Weights of a small mixture-of-experts language model, trained from scratch on English Wikipedia: a variant of Muon for the experts.
Below are experts of layer 5 (counted from 0) of a mixture-of-experts language model. Rows are named router (the router's row for the expert), gate (a neuron's input weights, with its number), up (a neuron's input weights, with its number) and show model dimensions 0-159. Each number is 128 + 24 x the weight over its row's rms, rounded and kept within 0 to 255. Numbers have three digits each.
Before each expert's rows: "comes after" lists some tokens at least twice as common just before its tokens as in all text. This comes from a sample of Wikipedia text that the model never trained on. Tokens count by the router's weight.

# expert 9
comes after: " of", " in", "'", " to", " for", " with"
router:187100105103117128131122099119134144163157087094148116102092123142168119123129107144138090166090172147113135167114152114103132132122122159105095125116152104095093103131135162115121101139144079155114135104126120139098155097106157075139139176121112133089117131122166092117127074130113123127171150156120110148094158115113135143103084133127121129145105127128149109148108129105090157129125137110103187142140155134091146150130124112126101161132163147109131112140141094109084120176114114
gate0:103157129166113129119159134168142132152119121119163136099153132138110139126130154123143139175111123144100117117153157057116119123110101152096179100128147185116115092123081116115096083132119126121148134098107126136141085161160150129129162149104121087113143150130128105144107175158133113133127127081118145134073085120143117146147157099105102128141149109146102172179106119139118141120118139137126098133118126125125112158106133187163108132087079114126127097123092135108132125165150099
up0:120143092133192130163113144129130134132142102144113122112112116169124130108131138117131153138157113157097131143112171105117151132163081109132161107116130168140111107152040144097107110137106154134163167057109137137142180150133134125131171116133114101119158140154128106123121152127115098157154103121101169151122126147171129170126145130128113110086126078126119158127147139131108110135169165140123114098141131150182157154108134157137113118090124103126089114143153149086128106092116105
gate1:158129144133163149146152140129157125158095154124115111114074144157131122160109135124143121095130142102105133121152112150155137116133109096112134085129100114119129128114120110092132137153187084136126105114161142091163096155130120116140132149128093128139168181148138155125101104121082122142095129103093106072124156113163148119109111108140103118171111122088150077104158104162185102142132141118115151122138191110109104124128138086114151119097141099142125131147168084123128099175138144
up1:117133133151092108131073128118101134149158087114134138111128111092091117102124071133111140152137133127151136146082149114098113115101118165163107161156136104132137135141146087152088133133128188094114107153093139143108133063123160117145098114116147105108096088139096115194132146123158136112157129130130163171129106138089138151143164105127154114128135152173112138116123127133115159127105132107191122112099062124155147083091130136123127120123107107120102129134157148130169174119140137
gate2:102115145104133129126152137191156121098117094116120105147147150092125132161159164131104151101133119101141136118153103119150103108129177160127126099115095138128149163137094111168150159106129176161108183125140114115118099119134109128090134120129155157129109181070133115098103122115139129124126088143157159130113100079125114119158070135106095142108110131113136115132132126122156172129134129112152106131125124127128092121084128147176110153108134128128092131141085192150174160122136128
up2:091115129206182128126120131131142107153126142127116181109138122100127119088103109150161165099145112147097128149131168112119145113155123128120103168135126140107074111131110121144148076129131078079162105120128101182129112132155157127135135122098137150099140068165123106111189145119122129097130111085143130140099119170102140132135153120139108149132087086098139096139098129108116084088117095122119134139123143097140158113141081113157141127118124145130140054141141102131118109127128119
gate3:117147156106136119120151114132120122089173116122117137175100110120138137139083119107117086111139129152146132154109159157091104120135089146146176137122112127121145129064124112124178167133138128149186092125130124112160085105109156115096113132150112118152127109080141110139155135144132097085120094143161108168156101169119151101149163141113131117099115170122102147150149136127094144098100120122132148113145118096111091161142118095102096142091139123135117149104078057157142127120114117
up3:129132133128104122093168115141116103124158157094171133103134131167124085088109168115152134122120131130133142135150117168121144128155149104159129139154168139114157162128138161121158152101116134092117104139176153106164097123153137118163130133144142107122119105115126136099202103125127129124116119111121169150171147108120133145133102119145112095124116138113133111083151117129085165201111136139121119125094160105089086114116123089130136154141141157153162155120138096161125109086131104
gate4:141112138154143164146133115144098112119143108160166139128100108150093106110119120156164102123146125144141069148097123136104126172120104174089118135121165152147130143174119159128103104163113096125100133113096121140095140202111151106141114125141115161138116095135122106150132082130137142116153141143141149160127173131155145146122134164134127141162156154137089120148135120149162125146118146120084144149134140180103119153150150150115130141113108151112119164161178143138130102107111109
up4:128151123176093134120151179163151159117110128139145127148127145098098108128151146123126120130114117117138120073117113127152137136111133132128162073128108101153133106129140158166156176124106083099139083162099101163143133120094150129097147095193122128124121139083080139156103154147109137142152126167115095134125147170148136088109156129123152148147169100113101106092123098122117122118126123119138124155115140157106115117171109174103158115120113082134113126092102095093167141131148142
gate5:119187150146145140140097145177123159169112126152132095135097122106100109123153132163130125115155130170137139138175161091141164144106144123130149133151140116144106149162120083122121107079176140117147145126140131154111139161136109188089166109146150154109130105145141132102132119119118104108121119115118163111146145124131156121102128137125145138099129185115110134129135104133147182100160101101168129118118129131120069136112125133114186140136126099160131152125068118072139156147164125
up5:167148105128177175131147120163129114133121155097121163109133115152139100138104121135128111110098108137194128133128108140093154127143167125125144133136147160118132116098149112115167108123113085138128130130131126134172132113127098108145112143129121153117124136099109070163142101135142060144120156139109091138125123150091129138181138181126166124121111130149106140111103151139096143121135127152113136151145090140139100089166131115140110045148135131175124138120113172143120165157090135
gate6:103142145187087142071092122106105131111131130132113130128084131115093143148162140124134140137125132116142138113119113172151166113105150135113119153135151141109165109117111136122141101158152110111128116142141156115144114104100154121108142132122116146115100098100119135146144120141136130170136106105116167125143096109127131101087145147129150123136150108131102131147120095142134187131126122171116115164095121096117120107107151156110151087154107161131144137105118125120117137108108134
up6:122127117087118167122129150161106161095106092151099171134151075144125115108084128097126131150092115101138171067144123081122129136149114157133125170130137133139101162126116105099116143107124110149127136120122111144152133151140116167108118130125147104098110142130095131116128152177187126095127164156132119123142140151097132144094098163128149099151132122101056124154174159122087121144129143143098097129174144107121142111148139128122102107142159174128129156096132093148104143132149150
gate7:087128135113137125113141100114098095151112154111125149140134145126117122171161173149114144106129122119122100132134105165127090114182134133137120115156119144179147107085134105134129123140096156133104094134153133134153140150129123112102136120117143104137142117134125115115099130078122105114096142103113126116139137079127121124150151158136119133129092151096100148127129100142127138088156066131084090145142101148126134122116129159139153113154164191128121129146104149155112119120139129
up7:110121137177138199147094085134119114123161112137122143134118111151088144158159126122108093149148112164106097132088134137125138134118131122134154140110080150141126121151099126146119061102130124129137172113115132109114146133099107117148134145160155110129130112142135109121155097107156162117134146127067187143160109158119105136109158119141157102181144127154113140111112123110091162140119124163101117101075165120142124077130105140137141145148123144121205119125128121117127120101160120
gate8:137115103125142126112121162137112104136129149147104185130132130140094140146143147133138142153144113189133107151148132143077139125124134148117117146156142145140089139169102131124142117074097134116113098190141110169128127183154140144163151132149120150152148156134100141151128133116131117130132140121140105096132133182141156120133159131141155100195142145125136133126086139111146092134143157149135145135144160169169104135129124144124147091062139143076143148134107106103158137108110113
up8:160141131139118136145135099138118160147125125130134120133089105118102139109156109156142106136147111163094144169138164092105145147116135124135120152122158087167122166164099184133141124126141109135166101094100096133115133116082134144145166146140127165132119078163128148137114119136158134129124159102137144110154158173180123110110160102128204126162152141117145102150127146132121080145138144124114166161133092164143109163137117157143149128126119097135087152106143114126103142108123134
gate9:116139139145141119097135097166154115153123145108118073109131133143102120153121117154114132163127117134130087161117109155152107105139101092115115101090095105102113135141139128122154102112142140130092125117158136142119155103153128110115126123141192112153150117181117122137126146185104114182139127133127078144130130175146063122097130107164131104146115147135138148152136084156104134136096140137103131101029078118155132128151192121132114149139134150108143072146154155102162115140124121
up9:138114084113135132085120108116115096106155122126108109163151136147175125174102132159098142093131136148139124089121111149118100105140108106124115156119148102061142139136129107133135134096107134144137086080159126145133118113157138163147087111127180126132102087153131176123129134110121161121121117127166135076119104124148122136130150123095083133166160135144095100114119119154112167141146121120148156179131113129143107091137163069094131116144139120118111186122187147123157137109139116
gate10:116161149069151119138142142130116107117121125129137158202131206144104137117132115152174123096172127125111151093102153148146156101120133102118143140114090143115128140137152110084123148111193101113145133127089142125136149146090106098130131109120126093121147128112121117162134132135125150134130141092105130121141081128127127104165121130063086163124132185128151135138147124139114113106153147146111110156149136092124136138119127102124103146080080136111171105128126143121093087102152125
up10:132153141165103125115155124165153173139089120130094126087134106139144134124140163120116113146148094148129123147145121105097104156113164161135144112165126097122119097131163100143121149150127118117090123139169087162128067086163122115128114158124109106133147125110122105097145106113142111112108126107145090136109153148145124103151151131101165093074091146175170143108104171094122091107096137113101159126088134139124108115092109132116172159132149165130167133117169094135127144205122142
gate11:104146087155167090131144099134101124085110107138114142111112126121136134146138154167126121108114167131142114143104125095115140168111074106168138127124146129142080092130128155120127119111132062097125114142098139116151109100135155157144125165138127130145154095140083124161111136157103185134204129131153160104116112138105114129146146104130097129156100108096159139124107130135121099110083120155159097136116101080115141101115121137153106087120093116142131116107141107116152163146158071
up11:121154155125104146106131099098118136128106136108173094123131090132137132143139135088105122157122164123113152129131161150081134083163120105089161099160117079145160117119146105155152096106100163168103130136143124148141097129106126132133146105094117113101091149095121114114162172165109071094118134136154103114137103148139146121113099152122153172095137104116136115075133152137098156109147152136083112099101093159130138149112149142116106168116156117158137127110107197128114111105127117
gate12:131123162132109144095155127129109128126129166107135126133128153180146142126137141126116146127131088155096118115127072116137093133149109144120128134121151137120155122087149159112071166135081119157135109094185112089140169160148098132116103069123147132120166088149109108104121151090133115150126136126133115143115117119163132120113117109112113128123139131099093170130133110139186134111141133135113122119132089142127107088143137100093126102143142115147129138162151178124116125139144108
up12:125141100067110106153134128124135126095123136164105153119153114135172183103118112171166134177165131137148139105132113137076120159131170138113132131112121143112182154139106176128111119094121166148140132098092142107203153097150179139125139117103129158129117094143169119141165118130119124131123160130091162131183127077113131146148140157157124078132152153145106119062131153167098133153170116119148097139145159128115153148106128119107119130125136169139102137122146157114085107146116159
gate13:110134138129127109133143116105145127072121101105142179161128181105127097135128137090115124113122098091075126048126130128161122141140227130151132126102076132114131149106113137138181132146125120119105112112087125133150094108149111106143124096116093162149116107094124116148070123167157172135096115121096163125141127102132112125106118132110139136129120128146103111096112128115112167148118123153120091208153177087161103115107123105158096115140125086119134187126157097126111084126082112
up13:122130148129126137108150112107135106126128123087135118118164109128126133140118173147135112119128101085116128132146131143138099129135144113114131100136138126138156153091151142132149176149143140147094140139127077140085145112132117138131109125133097136117114140105106077088121152115145140090080119152098177156125158153134131143133153087124095120139124156105134162139101168112175127106141099114136105112186129104140115122094100112151098156151163112167113112118094102091099075079119171
gate14:147123150093137098149149085135125101113127126086108117126139095126119121165090133167143156098130139115180130117099135128135124152116201116136133167126110104129105124166115118159116138154154149137165107098109112139095100111140158129138118134099175159127115085118136153127099110112122144137151105119114089123116083125108132130117122122110136152159127115162134124172156126115109106092088115111136122118132117125136140099139134070127108137145141184146133149129203153156132148171136092
up14:166157093132142155104145148102127141107125121128131115080168139147111143085128140142147126150119116097147083146164120121107081113150141124147108149114130139156160115133123174177090143127102135086159139128175136097115117151122110092113061131104136095148150167117153106186130109159139092141115120117169149097143114131137119120131137130130083103181152074093108164124191109180157166146140130112121119131086144115100145131119211105119144145124132133126131107139170119131153109104093116
gate15:154143091162113112117136120096126163116125147143105126137123125136122118124105132085110122120124066089092145127095100097136151112147133087089115130138123164106068162151141139124121119174153190140110102098125141165129130087158113117135163122139123135083136088141148077114107162141109156174138100154086144109093143147108132147186119147121093099118117116127159124107097111139123136117128128137113141107112137105181148117151155123165126135183117127137150115133133179091137136144119082
up15:108100128104125135130109142111140095156128126075165115117133103113138120178116117132165127141118149126140090127165138146124116130108132122187101118151144116132147127113129082078139092087127094092133138113155122117129131147105161179135107142114113115136097145101113159110163120122131129099093138080150101095104127081126131107113108094131190138103125140121078153129149178130138183150148089142113140120161134126101133145129145124129123109118110121129092134124135076127095121131145182
gate16:168123140156120074109180136160091107127147174143128168096155138121128120125144135155144146126083107106172143117122141126144127156147173078143150123130142153144160149135131131095170087127113121111106159164112109085121138126136131138178113148083118130120130132137122088133116156138155101123112111128123152167166126139104108130106113196129093117113150144132137146119136090134146140153121125161135100151110116146114114101150094125119137138120137142113104160118109130119126127107110155
up16:099113098160125140108135136154097099088148130115153178123121124144138096118110137132124170109133164123139124151152149161155150123128111142090108134148170123138136160136161147143094107108126107148115141115088136110092168109097186079133129112137119104116151158154129148126114154159157161103121127131124119128152089092091116148138182144127169125110093146155104134184115140137070175140090132132103158127133121161126128116154137131085095092125116155116122179090097105147159065122119115
gate17:131098137120130123072161151128114141136129112176141087092132105131122104131094140144123160110126136123123139106187131115115102116084134149154098134131189127105109130118135146151133112104160115114165108108139109128120081167091161113134114154113131100144136107156124108115104150137080078114102127148140103086135114123126131063122140147132126135125095164107166119158139156116077102122101151139102095127088167125122102113122155121084199082161121186133126144151072110160140138154122088
up17:179134144155094119165134066129121154133124109158167142116111104136120122134136111097113134125135114137106112155115102105100104106121135119139133163083157121128097119122136114150120140143130135154182119143143119110127144117122101123142164103123164152133120144114144105170156127134142138146164145119131141137117105156136107136129126132119143157111132146094079108148132107167068100118101162105140144146096126095145173092101139131147145137121066124096096121151135089138166156144124114
gate18:108129150126114121113158116121146161121126132086137122125150112127196093106136127127102082122145114139102087157142118150095126144080133122131107097181163149115116139146131099108144121145150120129123158127136144086134151070168142157158119151126169121145136122130150136131091156117101120180061110127164145094131100136188138113150069113159151163110147130162147100064104127154177124099092132083103119123084133146135122085146141123167148136103099074155113142126125153093111155135091151
up18:081139094104100084172132143144138154127115135134187124128140129099134150116113122110118189110141120117129116122137147122121120130092162154138133131120143131165107117159136120114088119137096116145102097144120133162135067109166142168123142148157152164132133125139158096103176149099160136143101132135134122127116111082103123115087104145103075167114116097177102124132139136145150102123129105092102116121093148135105132112147092164138119178104157108147099147154074127133142162146129110
gate19:126149144166153093153163149165102101090099105142130142111112113161071133131111134153076117079125081125113146135120089110137127145121188169165139126107116143112117111107130109132137114153131135107139092129109140148107150138184092126154124096135124121135124118132127092116150097069136098151126125133093062157112101163129134175128128145153105126131121129133143137061148085156173078135131144155102171087092134110165102124099149127152131140151125115117126153127138161124118138126117124
up19:127136148123148118125106161115116153112140121174132133170130168118151078105160107053112096148153140130161148139125169124127121156112130137113124117117093125126130127118119129171126133128134122149144127139155122146124129065088134146092127142085115161082099157178141131137163114155118076086101120133113095103100148165102142105139124123145164131144122131134133097103128134116117121105075139115147112135117132172100121107126103112109119148115191179143101111129108114131117079104084117
gate20:090165161154068135096134120134124111103123111133104098168104142057105163156151125118167133143110142154112168130135135174139121098130096132127134101142166162135113126139136157101130076050137102119126115116124132127153154097119090129107119092130123123123114146100106118110128097109117129105090134143150118137126143099140141120110150098121123101089123139134134123095097107147158136155126138089126133101132138089120131129120122118096117125130108089115140143134062151111140103094162151
up20:136182114218130160102087069143124126124099136134147122168078126090120158169127087111135125130053126149122118098139139127100132177130111147121140126136151163106112145114126126134107102118076132143121098135138125124155106110135157136135121124092100152112108127109149092134160096138157158162102118123151125125102134118110127116129159104169111117111145133164116139133140122121147119139096171099141127128158163132079118133146193120098122122089126093139114186141074162097129091079122133
gate21:143123097175133135125154138126102084113124123087123133120108126136102123187155102154128126117121148155122143122146115139126108112141115107121106140139144183093137141151156128117133173171125116124088111105168119088125105160129121064107105116132082151146117081131116139193120137123141116120151116131164074099117134114146125104102162120106145123129145103135107146173144165125099133110139138135147169192119111128152127101126134149130131100081130169126153145128110150149082153074098098
up21:132138117122052110146131152148161131142149154119116162109170081085141144134123105100114134144142163162131178150160129131146133115163147181143131116164182098156112132102134132130119099138143100132112165128111178118151174097109171159125153176106126124133117152138140148095127114125150103152135134136134161135145087148136129171134127120151132143123105134086165137135098118086120115159147148155114139108131086125119128149142114106092162143142108167157115144110120117143172156143121131
gate22:177121142115107171093091143135126158122125139110121124167108114098104170135097154129100129132117086119146096138142131140136117156120134142128085162119177159139149167150106144125126160153183144167124133104103128157196109092125115129163114109102098081108127117152095115134100107100134166154159138099168149123109130136121113134154083109145127106141110132169157133102095129113124160121093131176132161122106114118118116135095180103147133121147130173106114144132154125151108106068152120
up22:136147070095153122098154112163107102121104094137135087098133079109142132150150159146160122133153150126130108140135141115108123165157112130128139123119160151084157146096096066167114092138142143143113116115135114099114106131112168145145139153118132142139090138129147084109167142162125129150143125152108152137105110127124094098125124149145153086121118109110121131142149152116145112152081125098107141161178114129095091130091108109158136122133114122119096145131137160143131146133116173
gate23:109148161129158178133144160131142168108101140138078162104116140134136102088103079164124157144115107151054177111114129155136141066164133104169150139115119099128150132129095085129109153102125168172103082187136117125140173134112114146125139091111103114174111081114121113131118176112124100123138130123178129163091152130108145153158109092102129129118104143157105148142177162126118088153130150119129123093177112101128129133095133154131167120129123110119120083126116109151137186148118128
up23:123107128180122100162129109107122150147119166120129132182117085182093127146134106133099137117105124118131124140103131130088138155172106139104134136141103196143117116100136151118125123154098169149139142097153136122167122135111105116137093118112112128120167110140163154145091079099128129124203148131119128144105158151116133150117146115125143088132125120157186117128133114105100109157152149122125160154162140126118082115102145124140132100144114112074155127135129166137116169121075097
gate24:091170141140066166144129170141160132129166145117143118160164133130144112124143170146127120107103138142159116105102087089175092122146116104163115138110080153148196147122155141090144113129130164148131126136095156113108137169104093125158123156094137141116129151109153130125078147160125152151154128119144141103150128091161119102109136129081125123135098139137142085117130147106114071116155158125104130112130139115123125098157095085100101116123134076134144146117129108131104123112166108
up24:115119132155159121129112159154158134119108135135151137141137129136130146103150132097135127123127069135140114101101137116152101111153172148117140136141125140178163154158110106091134165139109140166151146145098123128115106128164168093114141119111139149136118142132121134114160158117180150101149160143119136172146125111123124139155146145103115123164110137116097132144128073125140110050107101136150121175136109159110155106130144170136113123152132076094068177124122134138147131088168133
gate25:103151172148120185140103119117123168087168108145149131108111099153092113114198122139135124109142117115129131120150107096123137139115166104106121133100126147097153163125111131149146124116104157075168155163154099165142096124140124121091103105122132132156115116125105121144087167152137106124104170091140156063112139133137162123160156127096162092145161119116134180120106140147114111073164158163091078115169148124129139142090149089142117129104153134103170183096151137120118108133121150
up25:134079136135086084142134135104137121152128182136153111138172100095161101173126118121096098093110109133076082164116123184137135103123115114139158147150120120126144158151119149110089129121112160145145102146180150134130147140134107168164125095134126135136098177135098111139165138100089083162141140142133104148129105111181125134144098132172098098111156121128133119102142118111138170146106131112126141139129096117148150135082128158155126116118094180106149122113145114128130141122127077
gate26:157154130164137108106103103175100158126127108124135131109085170097138059116140087136120145166114135152128157146146111107143076158091158120118103126103125122115128112117125077153126125166129148148100165165136119107151124103135139103142118122126150158104145131101157140105148120145179121166110145092126067100143096100114130092130124126103160161109129146150148159133149166117124107117102124137126105164107082135160131150078149147108154136098104158146143136148097103152149118131127094
up26:129125158091115133152171167145155150094115122115141107124111140120094172134133153093147123116129137068139122107127102130134135135193128138142153176130087126129105110117173148117143136145116148119140149127155099128109129134141151154098133160130150091153129122145079103144105146170101147110144129133123140094113156116125143175130112147121117123131118107087114131137139134123158129145151122131141132115183149077083124124136131134131124156156143135123107107115126154152131127166164115
gate27:097084135167092126100169124096108138158161148138113120183124138152162090092141124154107125106132104184122135128119091091118138118147169117139144131120076146106152141143122152115131157131165111128103141107137135123133124179119157095149150146139090122115131112125139155115128143064094135136131122119158098117111157134186125139131119131103098135083121109103111151122162122146144113112121110150119142124148132203138121173124147118142092121122163104140139151111124141143065137098152130
up27:111079124130133164141135133115161142112145133148094156123116142125107131085113121102135108123139136151100170054143127118110094121159166144114121124150099102128090123155106118127184138098135103140112146117139149098081168152154169095140141136134100106098112155156182167143133140126109127156119101147110107143162103161151126126126110129129073152104142130076102146173180165082121106150132102146097115154174163105152165164152137130127111119123160124093118116135096125111134155137117107
gate28:091123132113159156108115140166109117152094143114162107098133127170126122140127088060136158126123108123145131126120118145072083102134163123145114136164130184179174126126121112173125113140224118080079139161164131130104113104140150149116142108115099134121121117124138121160182132184091119078142108124152100141126114161085145137128121129119173147115140113158115138113122171120132105158125133179119106138130148163129118087166119125136136102094126141123133152143116115121123148108128114
up28:115148132143165186144129170146121128182146097139131143119074145132135137107157160141125132144119113134106146141119158094130185169083133142113171137117124125148134099111112096112139067139124098121115147134106139140160112129134094064154119144139133159130134112128120152130125144152175168144125161136134108163104112143127105098151195116140165111151130090136130166158120140128147084123112110132136163139132109166113110126157138118147093117123125143095110139110124114130156140091121146
gate29:150113120125159173128156141149141128163119118127159175099139144138096116132099150132115085146115126172172109101069146100127167138155113140136136123150165167145129103130136087089127134123101118115162131171129126086109147201110164155161133162115111121134157113146107135139149150139117095116173159124112116100096116092138135136133170123105173121146105142147118151163115121104147082110132182144140146171151098116125147141162131155110142121138098119119088143149108145122142117140121147
up29:121119115129161111131119131124099124127091141116125126121103105135109136111095078124110090079119076122105116096122146129106134118101150121155089106149097084096122140119126090156140147152115108118134145158130142122091128162122125120122132146185111176133132130110142109148157157125089135108147101140122121136120137124154151141138186138122134154081122094157106077101135149140086119071148103133122108079083181109149151099093105169126152112111148110119186124067171141120148152157071079
gate30:165139105144106088133130152091115111118142132112085155130107132135146146144147140145138107116077092142096157150135130130106127152112144121136119119150127108077172119125124162158148153143151173106092144168096139173167174131160126110094112157143138154123127113137108173160130129114108149152082079100154089173092156123173151119167165145134131068086116169110134115133142119127140110101128117134153141125107133109159134106155068146123103055146119132129106138120155171132114100124095117
up30:138182119134149097083124095127115114146105126122119088157156169115157117106125141157123133161130113135064135132155127101102092166110119144099096110122144115119127133144168138152113087145131152112142144113132119119128118122104139120165083139136157131168165158143147129138092096121155139143104134143126112127143107165142123088161109134097156103104137129110091139149139158147115112110124104086115142145157127153113114122168136111108121123128119128124135147133110160117118098127106148
gate31:139158082146089100116139118172153131128111141126104108153145138123146121153160171147136137103138121140090118130153138152094100113095133108156107135128112118125135136114100106158203111136133138118099118126170078109070133148090063140080105107123137078126093151109153113097117148114137111153107137134144128120168101115152120103120100075128068165112123137138140096145120163113080130116107120129132139140114152137145106106079155103152124126117091083124143109124155094124127136160135099
up31:140099176137133153142091167102137103125090140149079137082113134114161117156139138137114140083166097150127130082108136121137082133126145105114140115096138145076139160146117156126116123140120131127123101145096114135132142151159077176154126109124115158127146132119144116145130124079127118130101084138105134115126078169117100121160133124085120128134121181156106100136141121107124122079132134147126153104143175127147136132056100143120134135152193144172120135162119122116105086133151121
gate32:110151155133086090146131127117140113118140119132150087096142115169126177162120159147138126078141128124144132124112120151145138131148180122133118098120137129174124115125095145107118146085098173156096151146151119134113125130123108149132137182155153131185130127169140109106156133092146137135145163113158103093128116117154121144095164070135169097105151164107104151087135128148134128156135114146127100129119132123096128156127158162121115166148187139106104121091131157098146133116122131
up32:167120108139081169082128140127089105165135172125165108118144114114188097106160113082145136108115119072091141143147176155125143116131095173109143141146117141117144181154137168175093116119112077114160149115127158140117108136089160090075126102148114122113105155105107120145132112124130191094097096155128127114147132138137106130157114185099134114125130108135141157142139170083090088097106154101190139117161108117160143107108135133108102128138097130096127094141094126168131187097132141
gate33:126071133126130143102152118147105131192132148158133110127173152113174121140113083135124134138164116096112128116182149130093105164054132145102166161084109116168142148135099120125145131128130114119140129175115124103116157124118120166123137136074086150088129116114137155122115119089109119133087110073099142108136105162119133095133163130154138149136088133178120114124139101133136136105145110115196139081115110146142152161125113116148075159116146120131132168139148134108155127165115165
up33:113100179153149190103152095102100147072119143102123131115136141140135120142092102094089122140124148127138107103104098135080134095140103101109118114136107118109160158140159133141118102105151102158155090169162124150150171063155129108132077107113125116146127092134105148156150148149099132088104091162132137112150136173111109104104130125179138129103113086145121123104110158109159104122127132116115110121138171127095120135133142141164142129117108128143146128127137107127107110113109085
gate34:167133134081121172081119160122152136119067118123099083104146149107126137171145161138115165133096114132172151150150141105173146167155155112145115082133138113142134108113126147124150154152102137168105173181149136136069143135127134115122110122159124130114103150120128163122084105141144134138162101124135129167117121123125094161149093122085127141095149103123131102129120125124186114088112107149160162099168123111114138114122129125101131172121161116153154117154122136138141121147091145
up34:130177141149165138106102124168112102154081063131140137093147131130149129131129149174083170129094112121143121161118122066134095201090138130143140100139107157148126101126107131114147112080139145081130117166079074129153140095129113115165113128143122138134109118122127135150100145098118111131113140108099125174109091100088127118134102123101153116115110151151135141112121095128152103092115091156137164125149138128148105086099165116138136158121135119160115104110132105118129131160122190
gate35:151131149078119144115121156127138106167070154138186121134138116102121143160163158119121144103107066094154080137115122120141095130126174101135147142159145141154132126086103132149109156144138146155121130138136157175128119155155098140123138133157128142109138148109150106146147096148179118135125122155143121125131122111119128129149081144138131122117075126144104138075125116177158126099107134156106128144125122122147143110127154149127163125114123163156144138135129141158144121086129138
up35:130066172136134185192119138107114137169130134130165142111128145134096125138106118090109106135129135149138110136150137126115117095118136116147131112107108088132111129129115097121133157154115165091151103142182138170140104144125129172146104117118143132122146116104115138138140137075107111126102144109141070109126143159149134125143119125220165085143117106135109107101134123170133088114088148104088132111076086139124152124137129163122145149128081101131164132131147085141142133150154102
gate36:160111133120142144137109122189137123145093145164126157106177097105114111115133158161139102138127100094128131124149149094126133118135152155186099107147120143142125106134122127132143138189135114108142117203138110152079089091133114122129105168119104089143108134107109146124140130147108103121076094115116135128158138133142101175157114114157142152130095097155151141115120105085159109101106144133120111089100117105110118138123143146136148076138139128078111139113151143149170094138116101
up36:151112119110103121137104153131124143115125137145125109098125125133118092131147146137115118111137109123127069130129097146121115176087141107128130099133143113163093160103112121120128133117151118156159170179141122125083079090120114100129083138110127100120139114117135136156100189115121122095109095159152091122126138115134101115132120118118148134136110096134174118168123136065165103106103080126112112155127118142111133136084150166139168068096123147095121160126146147113152145111105091
gate37:158093128092164173137153135143135139125117162121148138153150116116106138170120149089159117184106137106130097123133125143108145118163119143113109147154151135108136090152123132106112125137121085120097140140136100090157099139158111159093113117115101135173131172118094158106153115148121108114100122114175127109143137147122161128134132117137130106127164092114172140111109173113124110141112102122118119147112175157058108127148156131136189165150100123119148156117158155098121118066133104
up37:183115147115133130155112134170123116107080110169167135154132125124099161121148162134140165140082148123153107132116142155124152171119115137103087150109135103146162128146125106131127104144087131110146111161109151112153173146107137131084137106138116140106110171127105125165102142150129137175148109142115167151133094111161130079107159136076115138150081115087111131124113134124108061146161101158139070093091141155146164101131079093160142138097112102114175112124164148119104126133089146
gate38:133145122075098120157148143162166146146126158129149128142102119102152107122096130150170158131125108127137125112138133118152155102159169091136113168142123107165140125151087150165088131148144133161132162155122171112148122131139141094164147137146110119155137126169135116170180146126128144141109106105119116087163158136141136159156117134148134096158164062110116086082126131171174152155140166095141108106138161162130095113122184148121146100112146119145131137114111112145097135121157119
up38:126165131151170112110107107156103117130107138148144121119120114101177090100162148128197078126123135089128134192117157131131119162126142074115147153133149168135114123150132172113137160173159126077129134117120117115091138139157128091149139152151075162127111107172128074152145110189113145128147131141147129128119132126092116114149135177117105114134142107110111137158080143123172113124085164112129092161152142123143111126138098152145129112113171113132110134084138175152122091088076141
gate39:094165128152115172151122152132119077119126157179147160125136141108084129123122145111109102098168169127150103103194123127100111094085114150119100156101114111091161145154098144123140135128123143076131150122124148107162133128135128142152143132148095167100155085105171152124143155187137135109157139080170140108121089133134118097153159127114134150152111147159086163107119129155133134172149113127138126145105120144130101138142114147115113110128119161113099174126134132106161136108128119
up39:098139121125193174110099109136140105130113122094090090130146119127103134170137129108101162096112150123120109145172120099119056115125082125120104148123157179111118134133152133176118127141161137152116150120149134118148120151167117108179073133156158140118160134146132139132119131133154119159123093148127148079110134146132135133114125092097095149144120093106169143118136121121161129128162094122164141104091139130124134131140164097135085126119096118161109134127101138122135135095126104
gate40:098137098168100150132127132154133092107128088107155067147149162136120143120114146130136155102160123157083093107158102109122113115160142133115123145124089122088119078101150119155168108136129142125106132175161138133146096131137127108131063104171141140074135169127170103157143126141155097116103139129138074108126135113154116147131119118117132142100160128101118084081104119165152130085113160145132152130109124111112133092170131134136107132114099123147090127142128094140156147162150133
up40:152130121110095118148120127114141151132147117086124109168111132172148126125111174095124100106154148110144130122123141162129120179160101136163145102141194083121148124118165122155096181099133126142133099139106125152127152131141127098118119167122153139139134130162115111148153127149155168119137125157120148170150155146136149133119130129116080145121128182131079114156122143134120155117107098116065095139145131120150138127137134116130129169116165134171097173130160084080109108164149117
gate41:092136131095094139166149112117111125121139143130135155131110139101105117166093120138128113123158126180179145136115143131095100130134124168100112133106141125136189085128169102127119141126141187209121137088113177107123145136127120169099106161110123101121128117153139135119126114146118135128140170183169121138147146128164130114136122157150112136129108139102094136132134117142155134130099146103107106120122118142160099177137189152104114143110139139191068161126119095132138144119142116
up41:185137116164092161117106130175079107165163122180162129128123130128168136117124133135110145115143150133077119160120090124102141118081109122150110083124117142131101116111128137176133120151094095107133148154209135150107123146107110117121130140138123159108099125096129132133144145104153070146095104099115061115132089124126137104168127094084128177093158146155141178108151156118097166106110130151098151137111162146132160128152130141173157131107117109119140088152103159105158135154153155
gate42:100134148085114127123154142115133151098181144126128132125126125124176112141117156108119113123133113102180149138139128119122134102111136098154113158109097081092169137118090170109090138123150153150145080130151144110159156124133144141147139115110105125157112122128107153158143175135116113126131109169148095140116137173117080146146074129110166075122120161134112120143162115143141133126090147133129103132187109142111148141145135144109123129124122128140154104101122106158120135096167146
up42:150150155107107124116113116117111129148115173123106092124147124154131132098120139136147129142147123126110166143114160135131120140154087154126102139186162125122158147111109127140119108144115121083084164127116116119100101137130164082134124112113094126125116115120106097123160136134162129117156101095141163108122140130145160069123127117119089144108151148103142147130096158146142095167169160101152118066064109142134147093062108155131108148136125126106144170150152134095114142100149123